Experts of a small language model: 160M parameters.
Below are experts of layer 2 (counted from 0) of a mixture-of-experts language model. Rows are named router (the router's row for the expert), gate (a neuron's input weights, with its number), up (a neuron's input weights, with its number), down (a neuron's output weights, with its number) and show model dimensions 0-255. Each number is 128 + 24 x the weight over its row's rms, rounded and kept within 0 to 255. Numbers have three digits each.
After each expert's rows: a language model's description of what the expert responds to; "comes after" lists some tokens at least twice as common just before its tokens as in all text. This comes from a sample of Wikipedia text that the model never trained on. Tokens count by the router's weight.

# expert 20
router:125174117132118131115109145104086117125116165132135123102088183149138124084089144164166132119130166134139162111114120127182164093114094153092107078162106091088142177142128161151124136127118162096134162118169096110138105132103149138121106106150123161149149132186123137156151094120151097154144103138118118119096094132103079149119095107130141127087126115115123121135145113111112129117114139111114181126116136089143090151115046085142160127129119112110120129095097102131097160142158108154157140119153121149120126105167086121127141141134117112132121181094135128133138152136101132080104144058129098095126118145141081130114137104123079109129149142116131156134160114146128127129103162119114130149092127143139078145132127146122120135130146117111123118127093139078137170139130124
gate5:143138117110125147125152116142111140091103164169118136127143132126138131120173070152172090121101151130179106167117117132134097104137073162150109130131139152121187116105121117146125106110155142141121098145141157093168130134135128114080131162169145092101087130093143139142159102138104124133090100156116124116148116107143103102143128114175137141091166136190104090108127113110129155068113087124157128122176139134108129106113117103130156133101148141151147133079123122143101115077104146141109067126110133121139119180130161131120104093149127128133156079133106112111132142128080135110132170116115085145133146130137108114121137116137137139090065097134150144161103150096132116093102123174146141144072101111167122137101121105096120110140121140145113098149107124120111114126132141
up5:135146118138094145116117132134129161099130159159145158116146166119114118148190070152187099120127153124146085131127136132130109122154087162128123111147122161103165139109117116153137111125157130120117114124153161107146108116126103109108137150169138095113136117134114152140161136139129126147121083169134147128141109115116108136123100103187144125102178106171065100113138131120156145114151091158155096128165119120112131100124125087119115141113131104139146136108155152152102104086098159157112087132098133155151113158119110112108102092146143160129141081129091092141134129142095114153116162115113061147131139136156097132142151126148118139095065097126149121109106166089157148121101123179142126135088091109162127177125125123092141080133111145154113111139113135130092101158096135
down5:099114176089128150144154086150121157145154123079089146159126100118109117127153125099118135145163171133089140173124136114119164118133103142139079156120118134130114100109112109122139145135144110131104141157136095125126136155147108099171176113136181141118148144102093129138100195119119110112132138157130145123154130170138130106129124136141109136104154120155116169134170133225099132150115108180138147127137139101121111123129099106116142158133089127132156148139112167131127169108128084129123127140097139148102186107175119128122150139116059100108115131147111131083139112122116149153109086173130159098148076111125085137151165104105107119103123138132114076096116124145122129116108110170133143143137088145146116105130123175139120119141154123134108155086096121134112115133114132
What it handles: Second word pieces after a capital, especially J, forming first names and months, such as J(an)uary, J(oy)s, Jon, David, Dan.
comes after: " J", "J", " I", " Y", " Ch", " | J"

# expert 21
router:151139148155103111149153121124141112146125143153151135150129114118131121097112110157105128147058149122136143175130150159131126115150111122118098111140143131136154143087166103164127121145152122056120104152121143089162153108106123119132111166126121118202138091143160127179089133074123129127145123108138129106104149121097088106137104115172169110116126090130157092106097108108091121116129117145147130107109137144142159128124104138128141118091080107162154100150119144167110099149115102142152164155147143190152121115145115096146152102114157126165127100126134148135127108086150133126156148111115157106152104152122138179135139109131114168136128079120120161142114118110173135169117142126160146112066144137122110107113115093102105173107180118122122098140139114102122154188129136
gate0:139136147145136123143128170133111118090151150143141147152106150085119121140119125134118123141113105096077124148087146107122149140148136101096138121116111124130136158164095163111166099172114167068108138178142097096139181099090117122117131111094122111143133108121120130092136145165154127120151065133149136085154100113134141131092144151124167128175094159146118109116141122115155118098123127095131107133118160128123092171090148111124155108138163135159114105142108103133120109180112075108143125122112130118095117195167144100184106115133135133091143126111096144115114114122132091169087111134096135160111069127125145147128139160159081112167137110118085124137094103148124177137124114085133118116157158091146086130111139134117169141121116148133138113120145120096150117108148128
up0:135117133132145146154119141123129112090128143158137146145117161111106132153129146124122111128095114103081118150095137108114154145154136098128161121104088127103129146147102168115162125144114156082103155169179083108158154101105137106114132112118134116138141108116147127116161128175160148164161090135128131107144117099143117142073166156122140118162113156134139130128139125088175134098143107091123115137118159125134119140075156119116117114117150129136107110140101113155125103155136092076145124112085118114101127198149153097175085122132138129095130136113104154140112115120133102169095098130107135179103060149115138149116158153153079111151139101111101104135083087145117173149114102091151115121163163120123070133097150121118181170113132159119140110114147142113130129118148108
down0:138085140058121141154174152134140133135101126126102130154130108143150125140148112116112103131130149165164168099154095151086113117157193140108149116180152122147141116108160115110083107097090131129148126125111133154097162119147104106101126156127146119122097156088164108118083139104150125162155117139121112146146126165125086137101141116122141109140079150122115156064140140121122113182086105139142133141139137179170084098140157121156098112141086115113117105142154132140120089102118118123110106100132128130142113074130118088145131112121132137097139122116120103134103140132106110156119124121146149113138129129119122109174111141160161134080111167150159105123076152123124114145164145124177136128078092125148150061090133128157122122108132136121132102115089128133075127139113141
What it handles: Words and numbers right after an opening parenthesis, semicolon or table pipe, such as (formerly, (until, (municipality, 100.00 percentages.
comes after: " (", " | ", "; ", "(", "\" (", "a ("

# expert 34
router:082120101156116122170155149127063144142099178158150135113117122147150130108128137151190138127084182109087115139103151118122103161157128186161057132134123130093128157110140128120101139133149150087147148169125141131126107148126102139122131128121112145107140105110126090152108122098143095154133179165147133108148097149154116117100140112108124118113147143104143121122156128134138168153125128101138151126138122154140157147137132142113175135147098083154135093101121137088125087143117118203125141126144120165109101104138106126142144108146179130094129119159114127099141132106134118137146163134092074110143137162141105165118151102151126105097139167103126132176148122121133127126076141080150123149081099164145101121089117128126125088127168149118118100136152124089128133152152127
gate0:107134120132125184128132155120126168122094127103132142115131135117068136142146129118087126122150159113126152137135133140130152093146143149144117131108145065121132099129100113152146141131117175101151122188111180142141115137095085099128138109186089123144125145124110159115122124107136167153124158151135094125130081116114074114125113132107137105113084147158116125113119152133124122117096125129169110028132137099135147114150123134132139163153158109161142110103120148095099114119128111139157126122163115168143087170124132124116109090075119078166084177125112165117156123179096137104126127153130127111134162116159123138090170088145138133118133141106215144111147106160167110146139124117133131115102130120122145136101105126127103137122142137103102140125142119143133140093152139
up0:093148150127121164123111155105120156128107081103092112133118156128109140126179136114088101127155162109111158154149127156136148094134126188130131136125151104148135107124098093123143116124117142141158127203099159145134110117116148087149144128179109145101155129135135158094126141112150169139127175149118090116109100117093082113114101098117128101142110121122124093117106171101135133108093174130151096062098159082123155129129116147151131173142141133110137107111128157084122156117115088128161146099130120167129094172145142114095147083118113093130062159122111138107133121167107148119116114142136123121140142118146152153095168101102138139108131126076177113135146107139160112158128116129142131115102151119102141131125108140143124152141153119146117150117138102096136136049146123
down0:101169181148131131107140183131137160149126161127143107116080120132143115109109129153173084149094092092107078127140122116149103103124139117115111136141146094148117101127135138152141110112117128115104082114073128136120138175080135117101144154153143104112142078110114118159129135163136114129117161112167155148137146146144102144108105140115111102132114115109122159119128128151121158149166118170148164140135116142095114137100143066142116142133124167112114169109106068153133092121157108127125128108116137105103089142143140118121131116167156178203129169156117154149116124111113145108125107152111132112144120098153115116139135133167152156155134168156136147096133127147151127175127067102140112127137106116114099124153165137091174173114144135116105123090158162121083134148098124
What it handles: Everyday nouns after prepositions, articles or verbs in prose, such as time, day, summer, film, career, interview, platform.
comes after: " to", " and", " of", ",", " that", " in"

# expert 9
router:136142201151143185125150145128110165156127144151152167149113183174133118100134092116140145139155129102123133135139124145116123130093159177131108085129098142121132163101175094128138119093110139127144106154102089121116111160097149133104110137140141150135165111119148138132123142111116111114120117113137129115083112101178120149130122107155137152135108082128147124148129121128107156109139117121142125144137123166168124178135121136113133142117111127142130111113119149124083158129134088174163133170096164111119128126159093143123133152118155079122152177099110117141131180088120081105106144107117098151097157194128122102105173135175131128146142115109101166104146099108102160148132137129078147103096135151146120056136128105125124122097133179133128168142137144142108154111118104
gate0:157147153192094148087117159134122149105118127072125124121126165126139146109107135145164138116148153107143144137112119100124117169143106127156142117108101142119143137144109103126147146169161144085099137108083117104146079141109129161092119159128137128166128149107146123120177156115114114143164146135159144149148122140137135102093101108124144115103116119099126182119142168154073159118150122150092169110105129106133105115130104138107140123119127175090174086083127150163136127148145110172119095139174138140156166143158154060143103131129092111151126162096126136141135143136142165175121147145120133149148150129103093113151153138110096107109120130107124077193098098105169133093134075155143097119151108137106112140119107112143144149135139111174140147155122126123129123119150149
up0:133145138179125146115102142130106147099120111104120129134135166111108127158084124155151165123156132099104135129121151114072105157142106147138119131105119154105129153134093115130132121149161140089065123105106136093150079093115117163120104153122110124151129139115151151102162128130115113138163134112149153169145138095155136059074102114087130127097112103106114175103127153150061169120151148136115169122147124106125128122137109138093151109106114139085163120133140137160147143127140125163155098141166155138143161143163111077153097124111090152170108142097108100117152142141180148152121149153116148135146120132124110091120144130116109129121137136110130131172091114102154134113101063139121100122159109127112128182152126119112143132165114127173161150156151141128133145102182149
down0:119125101130129114116128137162137141106107089178114135142130087089077138146123151131103152110127130146103113102117132138140141168126171108131196147061089118124144100126131128133151109104069167108127121127165109092163172091110121122121129117137156123157111142127141101114147113090128073140157120122113116108095146168149139141097113123093129137090115129095147110119133133137147147127211180157137175159133098120128123127076153096120165161134124131140135142160162124080139104134133126127133110111121127156134170153179132116115073118132101106133125097109147107147104152130126156138127147178101079104110097106127170155144128105151125141121105127136155170090146110125147138114121134120115116116163125095134125119136161091153083086134118144118162125121145153119091171123124140
What it handles: Second word piece after a short onset like p, t, m, especially ass, ess, em, as in passed, session, plausible, oath.
comes after: " P", " p", " t", "P", " m", " s"

# expert 43
router:153131148158138126156102124133139140139122137126147154152106183135144107095145120127107171118083151125169132163098085126136136094148152156115121109162133095122110100130136117118138170152143109132124156083122143148148110175092132160123122136119140138156155091194164110124131129076149128119104088130135137086143118110146139122158088046122147133157088115115122081147152138110117127135140126133111190115123137118149112135095113114130120086102153126163093122124117104112108136146112113129140132131131140190148148112133114130127140073110169125157149118135129125126122139096142166197143160116105132119125100177114148156119108137136058165126147136120138164157131136092112131176131148104102168114135094146099139120117102121127082139091097146138137117154121147095100164160113112
gate0:150113094131081118148165138160107103209172123157120120151127149166129140151157141143126139120149108136112122124148115137111143121131122108112102089151121124123126095183098152146185117116123142101123095148091088102112141138114101156162107105122092114156118160130144179178099132101136130078118132138118162072092101116106172121109134128165141109122142106123151146148110131110096105108141126136136129195124148097156121125110097110146107112094129100117101156208141161126092162143160115124114088147149131149100139127119155135113112124134117168143141127144142110127131136138101105115122162118124124126096131129133114125168145119104117088102101122133106143124132128099143129108167124139153073074113137130133142123081141121132124061121130168121118082167133125163146105147090113
up0:137109106112090149115174125151107095156150148165133143154116144156132143171142125167131129114174136137114127113138098149113146153118119127140110070143105123106131079167103104140176074128114139108124092143106113066096123158100072163128089116104078091165138157157121176160086161104139140078128161140137171093121129137124145112090126120159131117111159107123158118134135158091136090106132110128112124171121166108133133134106084111139127121090128139112118138189126175119102153136123124131092105136132123161109138157123143142091128145126143164149158154144126113137134128134118093104137127118138124132132083132133153122127147120082111095081105132151117120123168128107134124146160117158152082104133131130118117124095134107131112092126119186133120099140125142177140096151086107
down0:156133111090093090122136133164166104162149131141127120165168154139185113166152099100149109123171164185106116143136128134132152128131119121128123113161138118120094099119107107169126139127102093138104111097149117136100155138118105117155145124113110109157150173048109153124081158109133127111146149137141103110106085147151133139158070118120079123092135147078150126140123111136113083089121091093144098140107102141134155137119122154149143060097172084108133087138127122124130150113144123116127111124121164134119102128107147100110122126118120151110102140136124083141139118098138120110072116105131103158140084123099137102158153114092137113101139114147126093148144142106171165129131144130104115114134112116123156103126090168128112116122110110118178094137118138134142089080151108
What it handles: Wikipedia section heading markup and words inside == ==, like Discography, Early life, History, See also, Career.
comes after: "==", "\n\n", "===", "====", "==B", "Personal"

# expert 45
router:157168177137099146102141136123128107126082170112102134125143173133120090098115138157125137117103173118110120124166137093101127100111137159120138147124097112144183148086106158175128142163173133125128129135168117135122155099112139122114083159150145169149110132160124141173141148078147126080138074110133167128140129103171117141187122160144176102110125152117106126051152152126123135121131132153122154149110157106140160110177122120128135129145091111138147142125127154144108081147117115141152147155095122114149122105129123104141143099152097121108121139132108148120120110117130116126141110128099110068152121152106107109093130143101149132101128126124159112128088109168174156122136143115158167099100097121118073136110107091147118122147126160105126093157141092125135159096127099
gate0:167139114131167086118102128137137155130166139131129109140103175105149121136095132156169116086102149123133119131096160164128150110151136109128098102147112092157158115133113138154105098162118142129104123160170154163121118117142097156113160178113115154145136104112108107142157099165178146121177149097134147149131168145163163119143140160121126122180166170083162144124145149126122126178134108101117146130102133125192108121122151117122148098115140127128114104090136098118099128141104106074115115108115124122152141109107122142143146157182092105122119153110124121090120091106118168115174097094106103157158122109095136108135119089150138142111115140105108160164154145110108136105139155108168117131129104086116123112147093143106135084152115135105123120132124151102137125196091158
up0:171157109119166094112132156133152145125173139118114135151126178117150091122096113166144127098121128125135114149076168148118154126158125112116121084150118109157142120128121136165084116166110110129124119177154134162118113089146095143106172165149134187123119117121110118149143101185173136140169142113142121150148150113179146142140148154119134122178148148121164141115152139121158112152117101131100122111097125104198142115154120120117147116138150129129139091080124076114092102155111105082102100076118146124161131129106140153124152177173119144123121149108114144088099083121114142130174093110098128126156154109129113099130113096138116134096111123119114144147143120133128121117157127123139125146115110109086132090149121129104146101154115109105136125145126139114128141204090167
down0:081139141148082137167129113131112138127134112142160142115084108111128135141102134148129155137112127129123128104085092138122126150116167079115164135142101110098157053112094141089118099133124115144190139146159110113108143089131096125093140121149119139173141133145129166147121162133131156139158110097141102142142121100128140106125150086115139117170158110150056138129183097149124097122143110074139111177084122125119156123111120130138156137154132126108142144147157155163147131097113102117150152133139087151114160153106087126149097113144027152122135127116106136164124170122138105114102130124142152110132150156152148086132145122139121103144110125131136126118113112151166123081159149146134106127113121163085137144143142115104166170146124101105106113161155117155135123125122148
What it handles: Mid-word pieces after vowels, like rom, ince, an, as in neuroma, pheromones, Prince, plus words like after, since, upon.
comes after: "u", "i", "a", "ou", "ri", "in"

# expert 1
router:135148170130142121133105159119123119150102118136142118114132120120116147120120125102171082111124163106120171152154138130124103117125171130133143106140150107115134138114126117106128184143145126121124099157149141142165134115117140124129147123114131169156131094121145123164166135140140131152146165124118139098152115150150100089125145054130152069150097078086137135171171146103136072093086123160156160124077123130154104117095101104121139168121125107105041126145103156123096123170122142152122138109135111139142100119141119120116156117133122140138126136105135142081108127144142094103142116121114100137154134138100107125148124108133094172147108128156138111141154108116122148131109136138110151094133117142152114162101102135146095095082121181128157114213180114154082138168125102
gate0:091155079129107133199091131139132143101098072122142105118171160130055129119151133101099136118155117108097100115137136093144184120134113153118117148093128141116125160146101132120116148149127154144090120095142183094123130129129121101130086115092144099148130131115119133086100117121113140148124133127132150112118117116115118098158138140111123090128110129155122134145106153122106156132151112172131134133116098121154061120153154079131101157124068160156154147083113157143170146145134132142110083159088169143081102138152133139084133130110165178135134097151127124117104134158135131132135134140151165103143098164130147127143128175132140117113148148110128097146163117140166089135109166119143103084120158123123136144129131126122109146090107105114164113179116121153125138146165108
up0:072138080121128139193079146101124154115116078119155134136173172128101124109151141103110152119163147091112119123155147082132154110156138141114108149098106108125119140154107141128137149169116127163124117097130190145114134141123121089125113101100156115143148115164104128114124111126098138154119109125144143086120128133099116096154141132100126083122113118143114125153111139113091141130121106154159128124122092130173076103138134081128135137119042148157144145095126153132171122154136131141097100132088161176067121161161125094089158126155139161157153127140144137158104125153182136129128157106160152127178093167113136115106129173163174123163150128116122143154142116159135130138117148120156090115144145137129127127104126143130122121084136098112134085130123129131132134149133129
down0:120131116143176149109159089135130140145090169125163154132120163138101127126126121083088140120112140145161117139125117087127128102160128109144131136103118123114105190117152095117140112167099104137134124159129139136128121112124136127133162086126134077126108097141153134126072074141121154133169099122127112122158157133145112167116095145136167146153128090126134126098150116126120118103093121146134139147135106066128100124097102121072104128138137128116115133129101117162139130128137122189136122112090142122095149122076168185152119098090130125112138102138155119127069152095117167167140125156156154101113134156135134114126079144140152143146116139160080115114110124105106152148190108118183132131130115132140155093119143185099119161099138136147117110151161179108148164118124144
What it handles: Mid-word pieces after a consonant start, especially ort, ater, ition, ary, as in neocortex, Greater, facility, northeast.
comes after: " C", " c", "c", "oc", "g", "ig"

# expert 26
router:134144183144101120091137127093120145110126112122134119122159150158144149110157162212124129099102159118095124160132120142123132106131122145108143167142159145141182184129102135131135099103109103122090123129128110082124144146116122136134142098098138092146129103115143122157104103107116114143154104151131143090124142147190124135137138094141146115151150110142153140150107155164080146116084125107154161138099171119177115158144110133173146121123134131109070145137107120139116057133096108164163169144124121148137164071113093127124169048112136146133128144147116083120121145140112107127140123106098097177143130151096108126119136128136136153138131171110124123131148111122143152126094124117130138124135095058137083143096150128114127140141130120149136117119164154104130160136149115
gate0:125106066128134150108115146144119128105108149134172134116160181119144103101138138151123111124105141121137110148100149140114129118113133098137148121154112130130089146122147136169158174102137163163153118090135125184073116136141113135127163076169164108124153097114081136116184107146155102137123108104104141156133085119081117121156146168146127155115114130132125096156132137184119151109084142144131109139130117161111133150140141135123123111139142086137138097105103123147139118135132109126112100134116128128130105197171133122106138167084105099174122145148099129137162130123098116154095125109084170156123171126164104129126165135155093081123139115122118163151143120078167106097102086140127102158106130098132120120121104093105119124087149144137126109111140111188146142091136113
up0:127132089155150143108122140158106118105098168130154124134166145112150091100153151126122130145117122135149118125095117154097136092121142089121127095119101141146116143107138139168191152100147157162149127104144115181080120128134119145144123104166152113136156104099082160137173126164172085139122128118093144170123098120066119140152162137159154147118093149146166097139111170174131147085079150150135091139103115149101104149152119134165121119117128101120146109112099139131109130143134089133111084149127140154105140190178130144121113150084110107158137136158086124115174117134133105124114123105083151179123179123152118111124140146129103090119133124120143144128150127086163105105096102136124104157116137119154150128122107096112094125087139129125112103118133125179145151127121117
down0:132098145120110114140097139091139128114130125062109117117150114125141141128150136128121103117126135152152112161133134118173140117126157118159132125113130137119084145139104097165162114153155134077125110146107158157131073124127166135123170113104148088125146149137126154145170102155167152122164161101094108104123137159066111113160172089122130169131121107071112072113158121102163133132152103133115139129144094147125124154140161146124102145104124113130120131121094131160093151167122136101101103156130153122129105151147128164133115085120146138105117158125135178159168173137169161093116139128120125128126146167156151094124148135166122138124103126130153087128097139102150104133153115183126119143134147153139172150099073099106123152148161151113123106110145113176150146139067121
What it handles: Pipes and header words in sports results tables, such as Team, Total, Win %, column dashes, plus carmaker and score cells.
comes after: " | ", " |", "; ", ";", " | — | —", " ·"

# expert 5
router:127126130111122144145155154112108122150105142132139137150144106168149129116158112127122129144150126127117089139133140141118169129157136140083113155132141072158101131139155130155155109138143143112117099119169137123138155130069118155105107195091102093146132115129137142127107084128140137137163147118134124099127130121141144132093113132092120119104148054114112084101135097117144144151098151111153207132119126155175134139130126156184149150135150100142104173130136140158129120173092136161104141115180133145147121125138129111115095084132083061098143152133101168123105133117113139201143149097056140127159127185137133130125154153140120159140139127103113140101096091127151134091102139084124149148083114109140122124083124126137120115135119127099135101112133143132114142145124146
gate0:090138110099119146162110158138142103154146132161127117129123108157122105134152074163107110087168114134137119097137160089117144085151103100163119169119142145126139110116164154161128138162149108105113159117138101088178126133135142137147113151145085082144111174158115117123165152158112130138113166139113151110147145086163131112125129139111151115119114158126127149132133131098108073076112108149149153079084054092117163114152146097125156182118112094164185113137100141146179144166119125129120122136118126118139133154124089116116129069142106178133132141112139133104109121118163118131144096138148132138154130134108152134103078107126064140098123121140148138105145140133139098149130159153133101170136091119101103112115149122170087133109122129116143122167126122140126131132130111
up0:085150130106122129170076162160123098137154126138145119138140111139122135147134077176123130098176137136114123070138126109136158071139097125154108171094116141120131119136148180159129123153123125113095136103111129089144118127144145135155099156143118103127065150141140124117185111165100119143116168131123138100154150097174126107122149112103147121129116150146123121130117141086103077107136111154121199089104091124119174156148129107124143167117105093169188137105116147165180126126109121129120105160086152082134121134109088136114115094122082164133118153106135149118107123117156120137144105135146119114150106149110159139100109121125077119128136093154169131102138151124142097114131158148142099158160084104103117111127114108139122098104120140122131122159143140122100121149139100
down0:123145150102121130124124118157148140150122130138144129122146155138117143123133105126153159134108108160133108145112080130123126139132143166173117135142164136112120133113134149171192164074088096121112128142171106143153122154120113160121117091131117129122121092151169159101098138166123165082073112132156128142113155084191178106118119140137172088150143131152140077141159159097132117121104093101142122149125125113117145115143138142152147096100125171162137120136137133125126155138127170062155106100107137138069128167123144105128117161151157164090098152140130074121160108125125106138113085140150151121149136119134115143147122132127119103170100079147142132154134124138151139107143137116088139135152130160098133164158105121099105126077142138115119097128134117144142114077136190
What it handles: First tokens of table cells and infobox or taxobox field names after a line break or pipe, like Binomial name, Label, Total.
comes after: "\n", "|", "| ", "-", "\n\n", "|  |"

# expert 22
router:151115124119109149106134144118103137128096117151175145122126137147146141086135116150139116103143115083144156127157139134094114131164110161084141122094121138147138156165173183110116130134169140144136113100101136097142116141109146122106107151167091112134142133146148118156150113101115107165158140135125142092077115140165109113138132147107158134132091130123087138157150136104154161131103153174152126144125132123125128163122106071103161125082147152137095107099130145131102162144126106162158140153127163179112131116170120144134124091108145082125122113102096144126145182118082106136071137118086088137162129116114111120150112105112122136165185165100109183150135116110089155126096107120092119161102143153129113149077084126096125157085114125123120104136101113157133150119121096
gate0:152125165136110113131096127128121079091093148116140104102101166131127113158100140098145125129170116141159147155116135139173134121166124131147136148142170123084128132099131101156122163132168106161140143116153143106126138150078141182124119123141141179118112085164129122153160089145156084113130103130123142120087116116108120121129115107141121145129112112145107147108133134112171104137103099132138117083165180155141152128169078123175146138101139143137129108155128148128141113104119107121116095124094127165156149103123092116105181153143137118127117111095106111133104134171131086102148118098193150127129118095138131113170099094100144107158129113145120135145134111128088124116134130127122117090137106177141117168127117175128156098090104165174134137205102106125099091125134116
up0:135131162157126094153129133123133067095091129110146119124140163127120091160121113068145174130155141101139142134126129120159151126123152145110104142164165135102113152114116115143127153135126112119154130137126124088119146162107119187129112140130143194152096123163108138123149104144164075117133093151124145121101087133114101104131107101139134168126098077138144158169136105078145098134093096125142109117166176126088160163150070135159138116120133148111134119145109140132155127116124136137138128115081110161143143118118087111083153173127130106141133116101119117124091126173167089129127114102175158144126118121107104097142128098078105098133115110167154120137156113116117125114121105148096108118138119191182101132136108150106158128088115163169131121166119119115107124125149129
down0:144127149134127144130115127163144113111143185123193173174111123128143142154132183075090103110087133129163121111153163154091125118099103127099129143141139118104142107109120143125128128096120129103172149134138086123099100148158157176106144123121088127150136106117123144128144083157169093142121107128126138101136128097137118133189112100120148128130096120104156127112117127108112127116128161146142073145121115135103116131193116084103144111164130134170145160161139103146114127115140169160151159059109143100136167099148106154125108130137131113094132139104130155132084094111135122114121127149123103130107167077148151163183142146137151129106112089135139089146090128111112095152106126119111106130127137124108133130137117126109137094102142098158121157092101183115107128094156108
What it handles: Word pieces following an initial H or B in names and words, such as H-uey, H-age, H-ence, H-indi, Henry, Houston.
comes after: " H", " B", " h", " b", "H", "B"

# expert 41
router:121180116131143164158109146105111163103123115154096167105157130108131144088096108172133099114090167138075153090107126138147126116098177165124080119113138110148115127131120145171120125110115112156117130148141168133113106150061154140123142133166109111127125129124118086178124129146108144195144128139125117140102111130116115104175110096118161145092106125077114155098154139117125148089128142111084116137095158118123158098160102106103130167135148145108093086137108171116138133119160101151097140170143171118143113115142138141090109109071130117133132172086110120126099124093154119113133115105127107098117162136118139170086102087136132131158182155128120120136141148117144116159123137134087131114132119126123125091130105160115116101152141135145117175151111132135090117115138161
gate0:081125120119059170125129131105087135169092144138142175123111139099105148143136152136127127117093180136116132111124088113148116160122165146153196153149133138154130182147119107109126140070155118109149136131174153134132125111116075128132136112106115108086134169106117153121108116137112135151096167118148163102160113125125120108082122157124134124128099106121134082173095154123116120091157155148113111128100125126102180131141143141085098167155101137141101135132138131148113136143080125122123139120143117070123109106114105118082153120136141116152150158149156109125117149117100135144122100144161120180129155117088112169124098131132127121141132155147179113144116126125144121142161106140108157128108147124089125152129096116154134171086109153101086156101154104178151127170138118
up0:089121116130062184162125133092113177139144134156122171127105158118099151137131171117148120108093178113116116103108111099147119170130165143173183126140105111138115193167115126109144164086149128109148120139161150122135129117121080133122133124105115135099119149122118147120119107136122142146085164105153184126145083093128158107107096168163138131150127130131145113146085174108113144110147160146107118129134129118115149133132158142077106178121093146182114126122139117147100140164096121112105132115143122081120113128135126098101145117128092130152183150125151086145143119131122146155149092128190135163126150126118113149094113131110144122147143128149178119144122135137160117139143133149132146140140148121108132192123086143147143167110124141119137157108151124170160121131153118
down0:129147132147156105136106082106168068138096108125131099130149100180119145163111112188125105153169096140137164113128121162116156114157145125118099139152162146088127102079121117110152139153177116116116126169118145128123108127171141120137122094106194141170142132120128112179117114130113110109145112149111147109140133132090123133137143107109116090064152141109110148133176152134126098149109116152122145106106120155148134107119135132100153116102123143117118117126121084085154108152151118173108145103128115152111092159135128119150142147143141056124125168114100173154159127135133072115136128100127168152155110131163136104133109139109144118126136117116188114129119140092134125134083120121147104119128127138110106087117127151093107119153190108152165123110087116081124149156148129
What it handles: Line breaks ending table rows, bulleted list items and infobox fields, typically after a pipe or closing parenthesis.
comes after: " |", ")", " |  |", "==", ") |", "==="

# expert 3
router:101143112124111167123127148094102157150085177171132146162150137149112100140144157115165109079116121129088115129106145152133130130128122134122103118145091125140127151091154194127129135140127138119176153095135111133157119162105123120089123134144092128176118144124119089119137094100096133142129121148177123119119134107121112121131131121135153117105120142128128136089162128174090112141107153139099137123151169093141116102125073064144159139103115112114091107135078098160104152120123160168157139133145129160110129100088097119139165132142184125140098107109113120107151122085117115143160123089090093104138140135121097171125117124108114133078142152094132133102105111170109121133129163130146134133108140152106117134068142149092142136114100110096156064139132138118154145180122092
gate0:098087121114158123162132119114102140118150149167103074128134104112107122138098091138134106075173116154128124109145153118157095126123143184124153121106130174117113147109146129131141098111133117160115090100086132139142086175123127131105136118114088175128118135147157130097142150138117166154169125134167120135118162123119171125154116111148172132103071112134138134117106149102146123156121175127166140134110117168101154128132113102165127130121118118125043123127141106168138105110149158113130169147122126160139182125122098121133130116129117133134083134156121155117137142117104118131135108124102104103124112128121149157084145135128127153150123136138150102113148135125133146099111146120103082103146188158186094120137126121049190170099111139115107136138163124097117141132102122
up0:094120092098151125164140135130090136137126181158083089125144101128101105126113117130177097086123099165118114136127161145157115123136137176146108102132150176109122141114133133140094112094147146133134135111125162161152099152125135146102143108159086190132103117145183105131129144143120177158159104116154122122100137148132185111155123129131165132091095132115133140130106129082141143139099183105144116124113126128104145135121153130158123137123129137119062100122162101157140127132148146136136131133103142155153191134139110103105111101125093143126079131148117122091102147114116154140146092102114129107118115136136175156087126116142122125144106139149131096127154135143153152078135147137101106123115186173199111126105097124064185152138122127136111131137141107128116115131126105
down0:149137079112117111107094152065147126151147110134182144124128162111126157094100143111102108142117136133117138142136124138170108113131115096127088156149162139158122152174071104125123108059177105124133123121150145089094102112099145112142094144105133143119165145109099067159164102127137131088150123117077120098149135162132082128104141125142107154142155116130151130163138130139168173130065145132119147143124116103121116115172128103115102074168125148129127115154135151116105108196145140121151086105101165107130114133140149071101085164151118139171099139126119163125120132154147093132135145121142182135134126112090080149135136122157100119138112093125097142116134119145140107157116131116152134157138107126156155153118139161135134115096106118127132145127107110137114110130127121
What it handles: Short word pieces and letters after a split such as For|bes, for|bade, as|ks, plus decimal digits in statistics tables like 66.|29.
comes after: ".", " for", " For", " to", " under", " as"